config.yaml
num_hidden_layers: 10
hidden_size: 192
n_experts: 80
experts_per_token: 4
d_expert: 96
d_shared_expert: 128
hidden_act: "geglu"
moe_layers: [0, 2, 4, 6, 8]
router_score: "softmax"
normalize_top_k: true
routed_scale: 1.0
balance_loss: 0.00488
balance_bias: false
n_groups: 8
groups_per_token: 2
init_std_router: 0.00944
lr_router: 0.00168
num_attention_heads: 3
num_key_value_heads: 3
head_dim: 64
vocab_size: 8192
norm: "rmsnorm"
norm_place: "pre"
norm_eps: 1e-05
positions: "rope"
rope_theta: 24300.0
rope_fraction: 1.0
qk_norm: false
attn_scale: 0.125
tie_word_embeddings: false
parallel_block: true
init: "uniform"
init_std_qkv: 0.0301
init_std_o: 0.00672
init_std_up: 0.0301
init_std_down: 0.00475
optimizer: "soap_variant"
learning_rate: 0.00232
lr_mult_qkv: 0.4
beta1: 0.95
beta2: 0.99
lr_head: 0.0109
max_grad_norm: 1.0
warmup_steps: 200
schedule: "wsd"
decay_fraction: 0.811
decay_shape: "linear"
final_lr_fraction: 0.1
batch_tokens: 65536
max_seq_len: 512
doc_mask: true
train_tokens: 408200000
max_steps: 6229
dataset: "wikipedia_en"
Below are experts of layer 4 (counted from 0) of a mixture-of-experts language model. Rows are named router (the router's row for the expert), down (a neuron's output weights, with its number) and show model dimensions 0-191. Each number is 50 + 12 x the weight over its row's rms, rounded and kept within 0 to 99.
After each expert's rows: a language model's description of what the expert responds to. This comes from a sample of Wikipedia text that the model never trained on.

# expert 11
router:47 52 30 46 61 58 32 45 49 60 52 58 46 49 49 26 30 67 58 31 49 66 43 37 80 28 47 31 50 74 37 62 65 38 52 73 49 41 37 52 52 54 63 59 55 45 31 35 32 57 62 44 73 69 53 69 26 44 50 52 46 67 41 38 63 61 41 63 68 63 48 42 62 52 24 38 41 53 32 39 47 52 43 53 39 50 30 65 45 52 44 54 70 31 41 48 48 36 52 38 54 78 55 34 49 41 28 39 47 46 44 55 66 34 51 39 56 34 41 32 64 44 37 55 54 43 57 50 44 60 47 46 45 56 46 60 55 35 46 39 68 69 31 54 43 32 49 52 66 57 56 65 52 62 44 20 31 59 50 49 66 32 57 48 65 49 39 38 63 40 58 71 53 51 52 55 46 68 46 73 53 47 68 57 34 64 52 41 38 48 47 45
down0:54 48 55 35 58 22 46 46 38 45 31 49 71 61 40 71 71 56 48 30 57 44 49 66 51 33 40 44 53 35 45 50 46 43 39 57 53 32 43 33 31 57 52 24 48 52 53 45 76 38 55 58 43 47 50 52 49 49 41 48 59 54 52 64 60 55 33 36 31 19 72 49 57 57 45 45 48 41 55 40 40 42 51 32 74 62 59 18 52 42 30 45 42 76 52 60 40 45 46 57 53 41 54 59 43 38 61 36 42 54 50 48 13 54 63 56 80 51 65 74 39 54 37 50 45 45 68 43 59 47 52 34 43 44 71 33 62 40 57 64 40 51 44 52 59 54 50 63 64 35 52 53 40 45 57 63 58 38 64 40 49 37 60 64 31 68 42 52 47 65 44 52 49 47 30 50 41 50 69 42 58 50 60 43 33 36 35 62 61 87 53 53
What it handles: Byte pieces of Thai, Japanese, Chinese, Korean, Greek and Arabic text, plus capitalized name starts like Ma, Se, Mo.

# expert 40
router:65 43 57 59 31 42 56 48 31 52 60 32 57 58 56 38 48 21 57 56 50 67 45 32 58 51 41 46 31 46 26 59 54 50 34 74 50 39 48 45 56 68 63 39 37 34 76 37 53 64 67 25 56 43 53 63 50 38 65 43 55 60 47 39 53 52 47 56 47 52 32 47 58 62 39 35 58 58 31 59 52 54 48 63 48 64 55 53 24 40 68 57 49 45 54 59 50 46 39 46 40 43 52 48 48 31 62 49 17 49 50 55 69 36 30 42 54 53 74 42 45 58 68 49 48 65 37 76 52 45 59 31 51 59 41 54 39 54 45 19 48 61 44 52 53 74 34 55 32 52 46 39 37 45 44 44 66 52 42 18 28 49 69 34 46 58 40 46 49 35 49 56 63 68 45 49 43 63 57 62 63 38 53 55 28 45 35 44 29 73 52 37
down1:57 50 42 59 49 60 55 43 45 59 61 53 62 37 27 36 52 33 62 48 62 58 40 51 53 59 47 45 38 55 43 38 54 39 33 40 09 67 53 35 51 48 51 38 63 35 59 51 54 65 50 30 32 66 71 65 55 35 46 62 65 63 50 42 41 65 48 40 69 67 50 48 46 32 39 47 50 59 44 43 32 58 50 52 69 48 55 61 33 69 35 55 44 57 48 57 64 53 33 46 49 68 32 66 50 47 65 51 44 52 28 79 56 51 57 56 48 50 38 59 68 49 42 55 45 51 47 42 64 47 55 38 55 58 28 39 66 48 43 52 47 43 39 67 45 49 61 86 43 66 72 65 43 55 35 16 57 74 60 55 37 53 67 62 71 29 67 61 45 36 38 50 50 59 59 34 68 40 61 64 69 48 40 63 56 49 43 46 55 65 50 34
What it handles: Nouns of time and age, such as time, years, age, months, days, especially in census and demographic sentences.

# expert 32
router:49 60 32 56 45 50 43 42 58 33 46 53 49 43 69 64 51 55 69 46 49 50 36 49 55 40 50 69 29 46 55 60 44 48 28 47 25 64 52 45 41 64 57 56 53 49 41 70 51 72 43 53 34 67 50 53 43 48 56 57 55 49 48 35 49 47 63 70 55 70 64 33 59 48 40 51 47 42 39 35 42 37 24 58 47 67 15 24 50 47 45 45 28 56 46 35 66 47 61 44 50 74 46 38 43 52 61 44 60 75 43 67 55 56 62 49 55 57 53 33 58 89 56 42 53 34 31 48 63 54 30 45 40 40 36 38 49 80 68 40 63 40 55 56 65 55 45 28 51 45 57 62 42 52 57 51 55 34 57 54 61 46 64 53 38 45 74 63 74 83 49 50 53 47 52 40 48 62 48 78 62 48 39 49 49 48 45 46 60 73 51 40
down0:58 78 55 58 45 61 67 67 36 62 53 49 29 51 64 36 43 49 30 29 59 51 52 57 46 48 52 59 53 58 52 55 64 56 52 38 61 42 49 60 42 65 50 46 42 46 56 57 51 62 53 42 65 64 29 73 30 43 62 39 48 55 55 65 58 55 68 66 66 53 42 42 43 42 43 52 60 60 52 53 89 29 53 33 39 55 52 54 56 38 49 59 66 52 44 52 46 64 31 39 45 60 45 52 45 48 73 18 57 36 38 49 57 53 67 41 72 39 54 60 55 51 29 87 59 58 45 51 51 76 51 37 38 65 39 60 48 54 35 62 70 69 42 45 50 65 60 58 54 54 60 52 54 45 68 42 56 60 70 74 53 54 45 36 56 59 50 87 55 47 35 62 42 33 57 48 60 56 78 53 46 45 37 51 55 54 39 74 38 60 43 47
What it handles: Opening pieces of names, often Spanish, Slavic or Hungarian, such as Mc, Val, Mon, L-aj-os, Í-ñigo, Đ-ere.

# expert 21
router:58 36 55 55 50 50 63 56 48 64 60 40 48 39 68 64 53 59 55 45 47 38 36 46 38 44 60 61 62 30 71 54 43 49 72 59 45 49 50 73 61 20 54 65 40 47 37 37 56 56 38 54 68 44 74 50 49 19 36 36 50 36 47 58 31 52 47 68 43 51 42 47 51 68 32 60 41 56 57 51 55 55 66 72 59 61 20 44 42 35 45 50 51 44 27 22 46 52 65 43 53 59 45 48 43 31 52 42 29 62 22 53 53 41 58 53 41 49 56 62 43 43 44 77 53 50 44 57 53 53 47 47 70 66 50 30 70 31 58 47 60 49 38 43 56 62 44 56 58 38 45 41 44 57 71 54 61 58 60 65 48 35 49 51 39 59 23 47 46 48 50 62 57 29 65 53 39 62 55 42 40 13 61 58 55 25 67 60 68 44 62 58
down0:38 63 52 43 36 58 47 49 60 54 75 50 43 38 55 30 55 61 44 36 30 47 56 52 23 65 80 58 33 57 59 70 56 60 55 37 62 50 59 46 63 53 54 55 57 41 57 62 48 53 60 76 58 32 56 34 24 62 39 73 56 50 48 64 73 48 80 50 46 50 39 62 65 49 45 52 38 43 64 35 42 73 34 51 66 41 40 45 39 64 61 45 60 53 45 65 48 48 71 59 53 36 28 29 65 51 58 57 69 51 62 65 64 32 41 46 59 61 70 36 52 51 66 45 59 46 48 67 45 51 46 57 64 54 52 56 75 59 63 29 31 21 45 52 36 31 53 51 57 59 52 42 37 42 56 57 45 52 62 44 52 58 44 68 49 65 69 53 66 56 74 55 65 30 56 73 65 45 40 53 51 45 56 46 49 53 59 58 53 51 72 45
What it handles: Biographical words like born and aged in date parentheses, plus served, married, elected President, early, late, in.

# expert 43
router:51 62 66 39 63 43 73 53 65 28 62 49 51 70 51 25 44 84 50 42 40 50 63 65 47 48 25 55 17 49 51 57 61 45 49 55 64 47 49 57 46 41 59 59 39 27 49 69 34 51 53 50 47 45 70 51 26 51 52 42 55 55 48 41 59 64 50 37 51 47 35 29 43 66 48 58 28 49 50 44 57 50 40 56 57 49 51 38 31 44 28 48 55 30 58 27 41 67 46 40 34 62 48 47 37 33 51 48 65 72 45 60 35 54 54 55 60 51 45 40 41 64 85 48 65 29 57 51 63 34 69 72 47 58 45 47 54 51 53 54 51 39 51 63 43 56 75 51 50 50 43 69 44 51 50 19 56 58 41 68 44 47 30 38 44 42 62 50 63 49 69 54 62 50 73 33 55 59 39 67 65 57 43 44 47 42 47 50 43 81 44 41
down0:50 45 67 40 55 72 39 45 42 35 75 53 57 26 53 44 40 55 51 46 55 60 50 50 62 59 59 40 51 38 34 47 73 47 37 44 52 49 68 54 58 49 47 59 51 58 40 53 38 76 28 52 54 52 48 60 43 20 44 17 68 44 55 61 64 56 43 59 66 21 54 53 34 35 49 31 57 51 44 49 49 52 51 49 51 59 65 51 48 37 34 48 38 65 35 25 44 68 72 60 61 70 46 38 24 59 49 45 32 61 51 46 59 62 48 55 41 23 55 41 58 53 36 41 56 60 48 26 49 45 57 55 59 54 34 52 46 52 38 53 50 39 53 44 59 63 45 66 62 57 39 65 53 39 50 57 75 54 21 57 47 25 64 46 59 10 60 49 44 75 59 28 58 38 50 41 50 64 64 45 31 62 47 45 49 62 56 50 49 55 52 57
What it handles: Opening pieces of words starting with consonant clusters after an article or preposition, such as sh-rine, sc-outs, St-icks, Ch-ipewyan.

# expert 16
router:43 50 28 31 59 58 63 44 71 34 70 31 47 46 56 48 40 39 41 56 47 53 32 59 66 63 63 72 49 52 64 51 66 60 52 51 37 45 38 56 55 54 51 52 36 49 65 73 38 38 35 61 56 56 67 47 45 58 59 67 34 49 38 51 59 60 65 69 70 59 66 31 52 44 43 64 32 64 52 28 33 48 60 50 70 44 57 37 66 32 38 61 58 65 71 66 36 68 55 65 46 34 65 44 75 62 68 58 59 58 79 46 51 65 44 57 52 53 53 40 53 43 64 46 30 27 32 39 44 49 50 56 54 41 32 58 30 49 37 42 36 50 49 37 69 57 43 37 42 62 44 38 37 72 50 57 52 54 74 61 39 48 37 59 57 44 46 57 67 44 54 30 47 55 54 27 40 60 52 54 61 56 35 38 35 45 57 71 30 49 41 48
down0:63 61 32 58 29 47 50 63 54 60 50 47 66 57 38 44 79 35 32 63 45 41 48 59 39 44 55 49 46 53 50 36 38 60 69 41 42 42 54 35 32 57 53 56 49 57 26 53 61 41 60 67 48 66 52 41 47 56 50 46 47 65 41 41 50 48 34 61 51 50 61 35 38 24 52 42 45 55 47 54 43 34 36 38 32 70 46 44 55 40 69 55 24 36 75 37 51 47 61 34 39 48 56 46 57 46 25 64 43 66 64 53 33 63 71 60 60 66 47 62 64 57 66 56 67 44 63 46 48 42 40 33 60 56 52 46 58 53 60 50 47 62 46 68 63 40 43 29 76 52 55 29 52 49 63 71 49 50 63 56 37 36 43 46 31 63 29 31 66 34 73 40 66 42 79 51 59 48 69 64 62 63 36 62 38 49 48 38 37 55 67 36
What it handles: Pipe characters opening a new table row after a line break, plus list dashes, colons and numbered-list periods.

# expert 58
router:54 58 54 47 37 64 48 60 59 69 67 36 63 57 36 44 53 37 43 61 42 63 55 45 52 42 43 44 40 45 64 67 53 44 56 58 42 44 61 50 70 51 60 52 55 77 55 35 29 54 60 49 52 35 64 56 15 60 48 33 29 40 43 54 51 34 48 39 39 55 57 52 46 36 52 72 60 34 30 47 40 47 40 75 65 61 56 62 45 70 70 42 43 49 49 50 45 28 47 40 56 56 30 32 52 54 37 41 41 40 66 50 77 30 46 56 46 46 55 67 61 43 33 55 56 51 22 49 52 66 32 62 87 61 55 43 33 50 50 40 61 20 51 34 65 42 33 48 74 34 63 45 46 52 53 62 54 53 48 69 42 51 31 46 55 49 57 56 55 48 36 34 50 40 40 68 52 37 66 58 63 35 53 53 52 43 37 47 55 25 44 30
down0:49 50 52 66 44 68 36 43 78 64 51 75 56 32 51 47 44 48 37 55 81 54 83 61 50 62 56 55 51 49 63 49 57 45 39 47 51 45 62 41 53 40 42 46 59 49 20 45 60 37 44 65 55 54 61 48 57 40 62 25 42 52 66 24 34 68 45 53 55 40 47 62 55 45 51 62 52 84 47 53 48 22 51 36 45 61 41 49 48 42 55 55 56 64 41 31 51 29 66 50 37 54 30 55 37 47 38 48 63 67 58 87 43 49 54 58 56 66 53 40 54 52 52 63 68 66 72 30 40 52 56 37 43 68 40 34 46 67 70 33 52 52 49 43 40 41 68 52 37 44 66 58 47 51 34 56 40 52 37 53 60 55 60 23 41 67 62 57 44 48 55 48 52 34 52 53 35 43 44 63 32 60 54 32 53 50 44 64 44 68 63 33
What it handles: The articles a, an and A, plus one and single capital vowels starting words, such as A at paragraph starts.

# expert 52
router:50 51 46 34 42 36 33 45 54 36 61 43 44 31 33 43 34 48 49 79 61 43 38 42 27 50 69 61 56 60 53 45 57 47 64 73 54 58 26 55 63 35 31 46 52 58 44 41 54 52 42 64 37 31 70 57 74 48 34 60 54 61 46 73 39 50 71 53 58 48 51 61 67 30 51 57 49 30 45 63 46 57 47 56 56 49 48 44 39 70 61 54 59 50 40 55 66 50 68 44 60 77 41 65 56 57 69 35 52 38 44 55 43 57 54 53 39 47 54 53 39 48 43 49 56 72 63 58 48 48 44 54 76 59 60 45 45 57 56 34 25 46 57 46 62 41 66 45 56 56 21 55 67 57 49 81 60 61 38 46 55 38 36 70 30 67 68 65 55 53 62 68 48 58 52 38 55 27 37 47 65 44 67 60 29 27 46 48 71 48 46 44
down0:51 89 67 44 49 58 38 48 60 40 50 39 70 50 49 46 36 22 61 50 74 69 40 47 37 61 67 50 42 35 38 59 40 48 52 59 48 32 39 61 46 50 41 63 57 46 35 34 66 53 40 51 28 35 48 49 60 66 36 35 46 52 40 57 36 30 44 41 18 54 61 62 54 52 37 46 62 37 55 36 75 52 64 30 47 44 57 59 72 51 39 49 77 67 45 56 64 39 48 46 47 54 55 49 45 50 42 55 57 54 35 60 46 50 30 38 39 63 51 50 65 46 26 52 16 57 72 58 59 43 36 19 61 65 41 49 46 45 33 48 57 34 46 56 65 41 61 53 50 54 38 48 40 44 44 46 45 51 44 64 35 52 34 65 61 41 46 53 58 50 53 41 45 72 38 30 54 66 29 50 44 49 47 41 64 51 45 45 31 43 31 28
What it handles: Prepositions such as in, of, for, on, at, from, to, during, often before the, including sentence-initial In.

# expert 25
router:66 48 35 64 33 46 39 74 52 65 69 45 39 47 72 35 59 40 71 53 45 28 29 49 53 57 59 58 59 59 40 56 48 45 32 56 64 51 53 59 46 61 63 64 62 52 40 55 36 43 46 29 50 39 45 47 53 44 47 64 54 49 31 47 32 32 55 34 63 37 75 72 47 58 40 56 70 38 46 33 30 70 58 40 26 21 42 55 58 34 46 36 66 41 47 53 54 56 71 59 46 50 30 28 69 31 63 35 43 49 26 49 65 44 60 55 63 60 45 40 59 51 42 74 54 73 56 53 46 53 54 57 33 29 45 66 50 51 47 46 60 30 55 67 52 52 51 42 33 45 68 53 41 64 27 65 40 37 69 50 55 38 60 48 51 57 55 64 49 41 48 49 58 50 36 59 59 35 34 40 68 56 68 50 42 43 60 51 36 60 35 45
down1:61 35 48 43 54 40 35 64 40 36 62 48 34 44 30 61 44 67 43 50 80 41 56 46 52 54 37 42 44 49 37 59 64 50 27 62 53 63 22 46 52 57 51 48 45 68 71 53 53 65 56 38 36 45 30 61 65 53 45 45 59 64 64 59 44 56 56 55 55 39 42 47 46 54 64 32 52 54 41 31 57 39 60 55 40 43 50 57 60 36 39 40 39 40 27 50 48 52 31 58 42 13 54 36 52 50 52 35 48 16 66 61 39 52 63 62 24 51 24 53 36 54 50 49 26 52 45 26 54 57 51 58 60 57 30 53 46 58 57 45 55 39 33 47 45 63 23 59 59 39 68 41 41 45 50 68 53 45 59 43 29 45 65 50 47 25 36 46 53 46 61 47 24 67 47 34 32 43 25 45 58 61 55 50 57 38 63 48 59 33 49 62
What it handles: Month names in dates after on, in, or a day number, such as April 16 and born 24 April, plus the pieces tack-le and Pl-ay.

# expert 9
router:41 53 56 56 47 33 38 56 55 45 43 44 31 45 45 68 52 57 53 58 55 29 65 47 45 61 42 65 60 76 68 43 62 31 33 35 67 54 58 64 51 36 53 50 47 56 56 53 21 32 30 59 39 55 40 35 59 50 47 52 39 38 66 45 44 26 45 29 46 34 61 51 40 57 45 39 54 62 62 45 37 34 46 54 61 47 32 66 42 35 61 49 52 63 74 64 38 60 68 57 65 36 48 80 48 58 33 45 38 52 37 54 35 48 52 50 55 49 81 45 62 74 44 53 62 53 41 36 53 58 58 54 54 51 60 49 42 52 50 44 40 70 46 59 55 49 50 56 58 62 52 36 63 23 53 63 37 58 48 49 50 92 62 66 43 54 47 62 61 12 65 34 56 47 53 66 46 60 38 29 37 51 46 56 54 59 58 34 57 35 64 57
down0:23 51 61 64 50 47 69 64 59 63 48 73 48 42 47 57 43 33 38 49 41 56 65 37 67 34 45 59 52 52 68 72 72 50 53 38 42 66 40 53 52 58 62 39 50 38 47 51 44 63 34 71 47 76 31 54 51 38 72 60 25 64 33 49 43 39 22 65 55 76 50 33 54 53 50 55 58 38 68 43 34 57 37 42 52 57 63 50 46 66 78 31 80 50 50 52 58 65 66 35 56 55 21 61 46 42 60 55 52 58 63 54 57 43 54 44 56 50 55 48 46 65 56 54 51 45 49 63 55 31 51 50 15 53 45 47 70 68 45 46 61 62 47 44 36 55 56 35 41 48 52 52 43 46 61 45 58 35 37 52 63 43 67 46 37 49 45 45 61 41 53 33 47 89 71 48 64 37 45 54 45 50 48 56 40 42 54 47 42 57 69 57
What it handles: Final word pieces of personal and place names, such as -son, -er, -on, -berg, -ington, e.g. Bronson, Opperman-n, Herbert.

# expert 15
router:53 49 41 34 62 59 50 33 48 64 48 61 34 44 41 35 37 48 60 48 53 46 52 49 61 36 62 39 33 65 30 58 49 65 31 53 42 45 67 45 48 41 72 37 67 39 37 45 58 34 51 57 57 63 58 49 37 58 43 52 77 59 79 32 57 47 63 68 46 67 50 45 49 69 35 53 48 69 48 58 38 50 48 38 40 70 38 51 51 32 37 54 48 36 40 55 55 43 37 39 26 58 71 32 35 18 40 35 54 79 37 49 42 48 54 48 38 57 61 38 34 33 52 39 48 59 52 26 56 64 41 57 52 75 38 53 60 51 76 45 51 57 55 53 60 52 81 38 49 43 61 54 66 58 48 53 56 56 29 55 52 55 73 48 60 38 39 47 51 62 36 41 61 35 44 57 52 52 42 54 47 53 67 23 64 72 51 30 32 44 46 41
down1:53 53 36 36 67 48 56 51 55 44 53 42 34 56 31 60 43 37 58 51 42 51 58 63 50 51 65 60 36 45 35 54 66 49 57 50 28 32 53 44 36 44 51 40 47 55 47 69 66 58 43 64 43 67 42 56 55 58 40 56 42 44 60 46 56 49 59 20 49 24 23 61 39 64 63 39 58 38 63 47 51 50 52 31 53 66 39 55 47 56 57 62 58 43 65 25 32 42 64 32 38 44 53 38 40 50 45 34 52 45 84 54 30 46 57 52 50 58 39 55 53 59 70 54 48 76 61 85 59 29 35 62 47 75 36 64 38 46 57 31 47 44 67 47 52 44 50 48 52 35 42 47 31 48 79 56 43 56 13 49 47 66 54 63 63 56 61 40 39 58 51 66 36 66 51 41 46 35 37 41 60 67 53 47 47 44 53 76 71 50 51 49
What it handles: Leading pieces or short words opening a longer word or name, e.g. round in roundabout, se in seabirds, Band in Bandaranaike, Cup.

# expert 28
router:35 51 51 61 46 28 79 41 64 54 28 34 24 54 47 51 39 43 41 57 43 54 59 51 47 47 26 36 30 49 51 53 54 59 57 28 41 47 58 59 63 46 58 37 34 39 48 63 44 31 35 42 46 57 44 39 59 48 60 75 50 53 66 22 47 68 37 58 66 66 59 39 49 81 47 37 50 49 62 60 46 66 52 28 57 61 50 60 51 49 32 60 53 32 60 45 42 62 56 51 52 55 55 39 39 60 49 47 63 58 51 55 29 56 58 43 53 64 55 53 34 58 86 50 53 51 78 48 46 53 69 66 60 54 80 57 36 63 38 49 58 58 65 47 21 60 59 34 21 43 36 53 49 62 48 59 39 55 53 47 52 45 48 49 59 32 32 48 44 42 37 52 54 62 55 70 50 46 67 54 37 45 54 71 42 66 63 57 31 47 36 45
down0:51 53 37 67 52 61 36 49 41 36 44 50 51 47 71 30 43 68 46 60 46 59 61 49 48 48 56 28 42 49 51 62 69 49 41 61 72 67 67 49 64 41 63 47 50 47 31 53 22 54 50 52 44 50 79 43 22 45 80 43 60 53 43 44 53 62 54 76 67 50 52 50 71 45 56 45 55 65 51 45 61 60 57 58 85 47 44 57 36 36 48 52 54 57 27 62 74 54 45 46 42 51 40 44 43 48 45 61 54 64 68 35 63 43 50 47 39 42 49 43 52 34 54 60 41 52 48 58 39 54 50 56 54 51 64 47 36 64 52 36 41 36 59 85 58 36 46 60 49 76 52 40 64 45 50 29 42 59 65 45 35 44 54 68 57 57 55 45 69 63 44 13 50 38 60 38 58 71 42 68 61 28 30 37 56 51 34 52 61 60 57 46
What it handles: Capitalized head nouns of organization or place names, such as University, School, State, Department, Church, often before of.

# expert 24
router:69 44 34 78 61 33 40 33 52 48 45 68 53 49 34 62 57 58 32 50 69 31 64 64 71 51 32 40 65 51 48 57 43 56 51 40 43 40 59 37 40 50 60 34 61 58 56 70 71 52 45 50 50 55 41 49 54 39 49 44 30 50 43 43 55 59 36 57 42 51 22 50 57 57 53 42 54 66 51 64 47 45 55 32 41 39 71 54 45 57 47 34 51 56 46 36 28 57 44 74 42 44 71 52 50 43 62 47 68 38 60 50 47 53 39 55 46 26 45 57 54 39 56 44 41 67 63 43 50 41 53 44 31 45 50 60 62 34 52 77 70 65 46 31 22 44 67 56 47 36 75 64 32 43 44 63 44 38 42 36 75 33 53 52 57 65 60 59 53 46 39 42 43 29 16 63 44 62 39 28 45 55 37 46 51 31 64 39 54 37 65 43
down1:35 57 53 44 40 43 57 56 49 58 53 57 54 50 35 55 47 14 47 21 55 39 50 66 52 30 17 38 50 59 54 57 54 55 39 56 56 46 46 63 34 58 68 53 57 56 68 37 55 56 47 75 75 65 62 65 58 42 44 52 34 43 34 51 42 38 32 45 56 80 49 51 41 65 51 42 60 50 41 64 46 73 33 56 38 53 38 52 48 54 62 64 41 21 63 49 28 63 56 44 53 51 42 74 56 48 67 69 69 54 32 33 52 66 71 68 45 60 63 48 52 49 58 59 31 55 42 22 59 62 37 64 53 54 47 42 54 59 41 65 49 62 66 50 54 54 51 43 58 58 68 47 32 52 41 53 47 39 51 61 59 52 51 55 63 27 41 44 57 12 51 47 41 66 43 57 49 51 51 55 45 50 41 65 36 67 44 38 72 40 59 63
What it handles: Closing parentheses, quotation marks and braces ending titles, numbers or quoted phrases, often in tables and song lists, e.g. "Heart Throb", (50.2).

# expert 42
router:56 65 39 36 48 39 67 48 30 41 57 59 68 65 33 41 46 52 53 64 44 46 50 50 53 57 57 49 34 45 42 55 43 71 29 59 50 23 62 38 75 49 57 60 38 46 45 61 39 65 71 54 79 46 46 64 26 49 48 34 48 32 61 47 63 45 47 43 38 57 45 52 36 66 56 51 61 61 36 37 59 56 42 72 55 62 41 35 35 52 63 60 44 69 39 52 53 36 37 32 32 67 40 49 37 47 57 41 32 57 69 48 55 61 28 54 53 37 34 65 62 52 46 32 41 85 50 51 66 55 54 54 40 75 44 34 62 59 54 49 43 52 42 47 40 46 61 43 66 60 64 64 35 35 57 32 38 55 47 44 40 62 46 67 60 40 51 34 60 63 54 32 74 42 57 37 60 59 60 85 52 47 40 47 30 61 38 56 53 62 46 62
down0:57 49 45 37 50 56 78 38 59 69 42 44 18 73 54 47 56 52 50 41 50 41 38 55 35 52 51 57 46 39 45 55 34 70 40 55 38 43 64 42 31 46 52 68 51 60 35 41 63 77 52 50 42 82 69 61 38 41 45 52 51 46 34 38 27 44 45 46 43 65 57 55 61 67 42 46 43 43 67 47 72 45 43 47 47 55 34 27 31 55 58 44 61 54 46 57 44 48 56 56 55 51 64 60 41 29 58 33 59 87 51 36 12 24 43 32 64 56 61 49 76 36 61 41 60 45 52 58 45 30 36 50 53 61 51 66 46 46 47 62 49 52 42 44 53 44 64 42 41 70 39 38 44 23 47 46 44 51 57 39 38 56 41 61 27 76 47 61 54 53 48 56 60 31 41 46 38 47 35 54 53 60 66 45 48 69 58 45 41 53 57 49
What it handles: Single capital or small letters and short pieces starting a word split into parts, e.g. N-FC, b-ust, trans-c-riptome, M-auro.

# expert 59
router:50 51 77 57 37 48 70 75 57 57 44 31 70 48 49 69 46 50 58 52 50 50 31 62 57 64 67 68 58 41 62 66 55 59 53 46 58 49 59 49 16 52 31 35 41 48 59 64 73 39 47 54 58 66 44 66 44 36 24 60 52 54 57 35 52 56 54 45 67 40 57 54 57 51 37 54 51 56 58 49 54 65 61 36 51 51 34 80 55 35 45 50 61 13 58 54 42 54 54 54 43 77 51 71 63 37 39 50 39 53 52 56 64 50 54 51 58 51 59 53 61 61 46 74 50 49 59 33 53 62 59 61 44 65 72 64 56 28 40 60 38 69 58 66 63 40 65 56 57 62 53 55 61 57 59 49 61 61 50 59 57 61 77 39 56 58 37 41 50 27 67 44 47 29 59 54 26 61 61 46 38 35 62 55 43 31 35 45 37 57 48 63
down0:56 47 37 36 70 71 26 65 57 55 56 71 75 49 49 40 61 51 52 46 47 53 30 55 49 55 61 53 41 57 54 69 53 50 36 63 36 66 54 46 36 49 38 65 57 66 44 45 60 62 61 70 60 69 55 51 48 54 56 56 38 65 57 55 54 36 44 61 58 40 44 61 68 63 32 45 32 50 45 39 38 26 47 51 51 63 47 45 48 51 66 65 36 35 48 84 53 51 53 31 53 43 41 39 50 47 60 53 63 49 44 37 66 39 63 46 69 76 50 50 37 50 53 37 56 50 59 61 43 51 56 39 37 44 23 55 65 26 55 40 51 45 44 30 48 49 78 64 50 50 54 33 56 58 45 81 54 56 44 30 49 52 56 68 64 42 60 72 37 63 49 50 37 44 54 54 73 30 33 39 20 54 39 46 68 63 27 59 40 49 66 39
What it handles: Word-internal fragments and suffixes like ter, or, ment, ous, as in cookie-cutter, tutor, policymakers, theatrically.

# expert 50
router:55 58 30 55 47 44 36 49 34 32 49 40 54 55 55 49 61 40 53 36 48 31 48 40 68 60 44 53 44 50 46 72 62 68 45 57 53 65 62 56 66 70 72 56 39 40 56 33 45 51 55 46 53 46 54 38 34 49 60 39 63 46 40 66 49 50 46 73 45 42 55 63 61 58 34 46 74 55 71 43 32 72 63 51 64 56 32 32 20 49 34 54 49 50 38 40 39 50 35 33 46 41 39 58 47 47 41 49 66 57 27 50 44 56 65 54 32 32 46 45 58 71 60 49 53 39 54 62 28 38 44 68 30 75 32 47 50 73 47 51 50 32 64 22 45 52 36 52 52 50 41 70 41 52 42 32 67 50 64 26 39 47 33 59 44 46 65 51 76 56 50 34 49 38 55 50 55 48 63 63 43 40 21 52 58 70 41 55 39 58 52 36
down0:41 30 34 46 41 74 40 49 43 41 33 57 33 63 48 40 48 62 58 54 60 54 66 16 70 54 25 64 32 41 65 30 56 59 32 46 53 45 32 49 62 47 68 61 44 82 69 42 62 63 41 51 59 53 35 46 40 59 56 58 39 59 68 65 46 48 44 66 66 55 51 58 52 49 60 50 29 52 27 60 63 58 51 48 67 43 53 27 43 63 61 44 35 42 35 45 59 62 44 71 60 41 78 41 47 61 36 22 36 56 48 75 43 67 31 65 54 55 35 52 44 57 45 59 43 48 34 48 53 67 61 44 64 38 42 65 69 57 45 66 32 55 73 41 31 26 54 53 65 36 45 55 48 44 67 59 42 52 68 48 53 40 60 56 42 56 56 65 39 66 58 63 50 47 49 50 46 54 43 54 37 66 67 54 58 51 50 49 54 48 58 45
What it handles: Single capital consonants or short pieces starting words and names, such as B, D, K, E-b-ony, K-AJD, Trib-e.

# expert 57
router:38 47 82 66 78 50 41 62 51 48 70 54 48 49 49 63 43 58 44 48 53 52 34 51 57 58 51 66 44 70 54 74 48 31 54 43 49 49 47 47 42 43 44 52 22 48 56 60 57 47 51 77 59 49 50 70 68 39 40 62 45 57 59 65 56 63 58 71 58 42 48 45 51 42 34 75 64 69 53 30 51 42 50 32 47 46 43 64 76 46 52 51 52 40 45 60 66 52 36 53 61 66 50 55 61 49 55 55 49 50 51 57 58 69 39 31 56 53 48 35 66 51 56 44 32 55 41 12 54 52 26 57 24 58 74 54 52 49 61 50 55 54 67 44 47 44 46 73 51 47 22 52 18 72 44 72 50 54 43 52 61 62 49 70 61 42 71 57 51 41 65 50 51 24 47 43 55 55 44 55 42 33 44 47 36 47 54 39 42 66 48 68
down0:61 66 38 49 62 52 56 43 40 50 41 63 57 63 54 43 65 54 50 65 56 67 56 65 37 60 36 53 79 53 58 50 31 51 51 65 51 56 44 40 52 28 39 58 68 37 58 25 48 53 42 40 38 39 66 52 47 43 46 58 46 51 58 61 72 45 54 37 32 51 25 63 34 48 54 46 55 39 43 43 63 34 37 57 61 43 46 41 52 48 49 55 47 78 57 49 48 38 33 46 48 69 39 53 42 31 40 45 42 68 36 59 44 32 60 56 43 65 67 46 26 51 40 38 29 78 31 45 43 61 19 39 63 63 43 29 60 38 49 46 50 54 56 78 72 63 46 51 29 48 56 64 46 66 46 73 46 59 38 51 41 51 21 75 61 37 63 71 50 62 56 38 53 53 50 52 28 68 41 52 33 41 44 44 61 29 50 52 49 56 44 44
What it handles: Pieces inside names and table fields, like ap in Budapest, Pratapnagar, plus country codes BRA, ENG, time seconds, slashes.